python train.py --n_layer=10 --d_model=96 --n_experts=12 --experts_per_token=1 --d_expert=128 --d_shared_expert=0 --activation="swiglu" --moe_layers=[2, 3, 4, 5, 6, 7, 8, 9] --router_score="softmax" --normalize_top_k=false --routed_scale=1.0 --balance_loss=0.015 --balance_bias=false --router_z_loss=0.001 --init_std_router=0.0156 --lr_router=0.000568 --vocab_size=1779 --norm="rmsnorm" --norm_eps=1e-06 --tie_embeddings=false --optimizer="soap_variant" --lr=0.00362 --beta1=0.95 --beta2=0.95 --batch_tokens=[32768, 65536, 98304] --seq_len=1024 --train_tokens=338600000 --steps=5435 --dataset="wikipedia_en"
Below are experts of layer 2 (counted from 0) of a mixture-of-experts language model. Rows are named router (the router's row for the expert), gate (a neuron's input weights, with its number), up (a neuron's input weights, with its number) and show model dimensions 0-95. Each number is 500 + 50 x the weight over its row's rms, rounded and kept within 0 to 999. Numbers have three digits each.
Before each expert's rows: "mostly gets" lists some tokens that are sent to it at least half of the time; "comes after" lists some tokens at least twice as common just before its tokens as in all text. This comes from a sample of Wikipedia text that the model never trained on. Tokens count by the router's weight.

# expert 11
mostly gets: " G", " P", " R", " F", " B", " S"
comes after: "-", " |", " the", " \"", "|", "."
router:529491451522357618498445397529506519447574572484538476514561475468529634563504469518478522486459506539501430507552512618573478538533491432518501507448460559412462496480532587496473488554476513490635501517526432517510376525471439448468488496548488482507455490520605508519454543475517482523
gate86:574495463484469518424482579535486434565435429514392481478492536529607594547523503532568483491545519553578459522481405480521476494504597492428463508477539419568475564567503520565548502518482575458474479478438578513512561563490510541629559514527543532434413478553546474590463472511453484461
up86:484579523494603504523492561467534509496486570579559437491473502492487470489506621498461520503536484574468541402457391526518522503489498495474519422455351452528509463598485479403497500510433464503530549467489507539434477470523456423399519538371464422556542519572540545427522485511550555500
gate87:536493475395476547521588568423477477414554453559541572532389503471584507477446515520572464572447534488507575482552514540553560489612508574448528534484455577474559488522475493494590372486509560488513531448471470519463468547468550362474456491467508451467531494499525594549547533517460494499
up87:499398484488476487498381393624520512533503464473468499436532468530455515424523454614481465478551500460476486491486451542572504524443464495588469534459493461566501533533477480415493598414471457484391506492482451417509373585536425553496472500485537513442477512567414492562444471490525472493
gate88:549427484562554591518500456394523529448465555468506585478507501405587484472398618565479545577463432503576518474546536456451465512429594492536519464452573469616464490516527534525480484511549505501531504428571466467432498497442553535481461391449557455492535423487481478517501435519449479523
up88:462564505477547442462630550502527444549522430517475495489597475534420460564610488474541432510613530508471543515465440451512593512539486436432512450558495479449609498515480463448523457473473443527416468516360481486455496547536481509525496508572528563510491515613529511468530591477571491473
gate89:563488409481467556507588543510550496442531541523493492481561454542474529506422499461520529480511481484531448438494367453441485542452600496468511534502476510619503538510533537528513449384492503520512471537489570470530465496472480428572535536346505449479534423391460463552537359551527472491
up89:493406534506517489491372447554446452511499473461523586494424531476518458483574464477498531518462541536459476476523638501522477478570375454452405474483520473384530456478429475474486562618511526509495574440450446478481424524514568501473446499555451552488486533501555534483450635474499494466

# expert 3
mostly gets: " p", " E", " r", " n", " O", " He"
comes after: " the", " a", " and", " to", " was", " of"
router:436426524520477573463516431531488488475472513459529464533447477480480502413448449452448563527447452552594520583538544476431546537571471446573501436572380582371422441495516503616488504505473581501499446547570430447489504535535489448496499499576489457536507437467441522477445554444527442499
gate16:472500561519500604546582528557496530477478487548430442495468513525565463507442401527490538449567500606488427507564504522532491580477443520538487437535472457417562510532537476481566514502587560457573498495441573441567608520432440540552450416553567455498462504498427497572422482409478454489
up16:525441459467439505459539452445549447497458531455527522466542434489395607480547555470564487488442573402576503571464509482522498507538573514455513581493529521480381482404489550534476524547454588485487557497446446549507424519582475508427465565447511495471553446430581583485604477547537498494
gate17:486436484514645513538515486519536540574469483464482449507515510522509456491442481551549412646447517586456528493559513494448491453472458443424495421591585588536400445520424516515521438538501499497600409469434537529505446468532418447519442510522487490510414501544428460511464537523535464500
up17:515386451497572543525450617469522547529490551518486450481528466528455502421477530486547493539409582552407515461520541446507467506480457576468491502482518489581441489526491533418545460429543486506565582446461555603497439535472421430507453509543488507505432414517422515515572573543511386429
gate18:372550524493528508386487597587443501524549525458492600361539518470495471520513450527413550467565480615434481447447467504540478598550494476503549544448459482528508409515478551494465504506578495483543430458534513536539559432497425586492449472489453543446531455525486499565552470507457530529
up18:535573454544519503507440464474629516470425470420491446516525481492505467465507489492566474475433497482575474506574558545467440494496389521491529496460476574419505542448532543376478467540418366518432568538463380567529456531457478499525491501518444495551470468489502547440513566538411592521
gate19:471499486462492577524548408496526516533596512508519509547499419431454560446521593528460579536487457498502463478510412502438458506596523538520524463445384502524524511435486600605433583441519584513509374519533481561395469581444464482459500455439490456513575503487565506489484469542494536455
up19:529544611469475528527571409472449464516520503489501521506519497548600496465501514513498585462554512587488478441451516424533604442455509509498451449469475356552539473441453519570458579455501542444551418543543504575614506459493548547487518497535459494513567509546446477531494355551536523552

# expert 5
mostly gets: " (", " \"", ".", "'", "–", "/"
comes after: "\n", ".", " 1", "8", "1", "2"
router:532495450454515535526442526520536510461610533490434615484473426480508496512566464541480483525459455511607521501551510503524579519526641498561513507509479513477460497559579517450450473542564516536465371498538519521488503503528607458459500562523476642454395457566493596456477521421556486480
gate16:499476444494516463420433460552563528464556579532499598534553478515554463482421511511585515453442460608553535421469437587588524476457526459483441422403484491442425527531478530519476489542452391471422379509467524560486523454425492509541517543545511495553432466482428520512414471481500532477
up16:484505472517528459403409434564517557516534572509452567493548481519542454473473581538580531547510469562504551396523457568601512499476464448471416475443468470425420502549493460519486461541455365489439350523495465466486470425457489505576505547541486513576422492477519531503426473440462508485
gate17:602470533471537438464506458471571496531547546567510547476486457576533494508456522477465554564548437516500565566458453502413532498602433460422403534445500408485420526465468541521576482559513568422465439546453510462490429539524560501385481396474532501612462517505564478519568488487444482501
up17:535451491461577415433416418476524543493478500545547530480548470491535479502383537498407562524530399548562547583567471511459562499551477418519430500433468506457514461523417474508470477497462535378440495520508545447550474502516525522416515431461440497557481499572563428636544481511464522535
gate18:471433437534447513487600523459534394529502557468456486505510512465451431407466393477583478504470440514522533470501424442508539516454522540458484594522491547555462611514530461529416450504506543462564477505495561463576454529479544418497417578446522545474509449558447536428576536586425566470
up18:527500511543559511597495517489475512520490488451515562550517541603534506512557562524469545588503468464610585527487561488484452502574382557505490503479501455461440477442472561447477513520495490519389457509496462491519489403521589545419520422468414522468479559419480493443426542609416495599
gate19:478484527553470518580609494533507489439441538470409534579438457548567523472571506451526511531459434519507539548488536541525468487499532536441525586426480488489436551625542532519551505518436493433420506439536561496574545527499459562478489413542595578452496521503491498446535547558358450572
up19:622554443511536504450578527560540532464510410467474492570525482519507451474532476488446540550462485449500435500541516569576375476587458481552560571506470562511488495488451487431489447449451442532440520583606523555563509560538499543489504590494539453544508475516669533521547539530472525456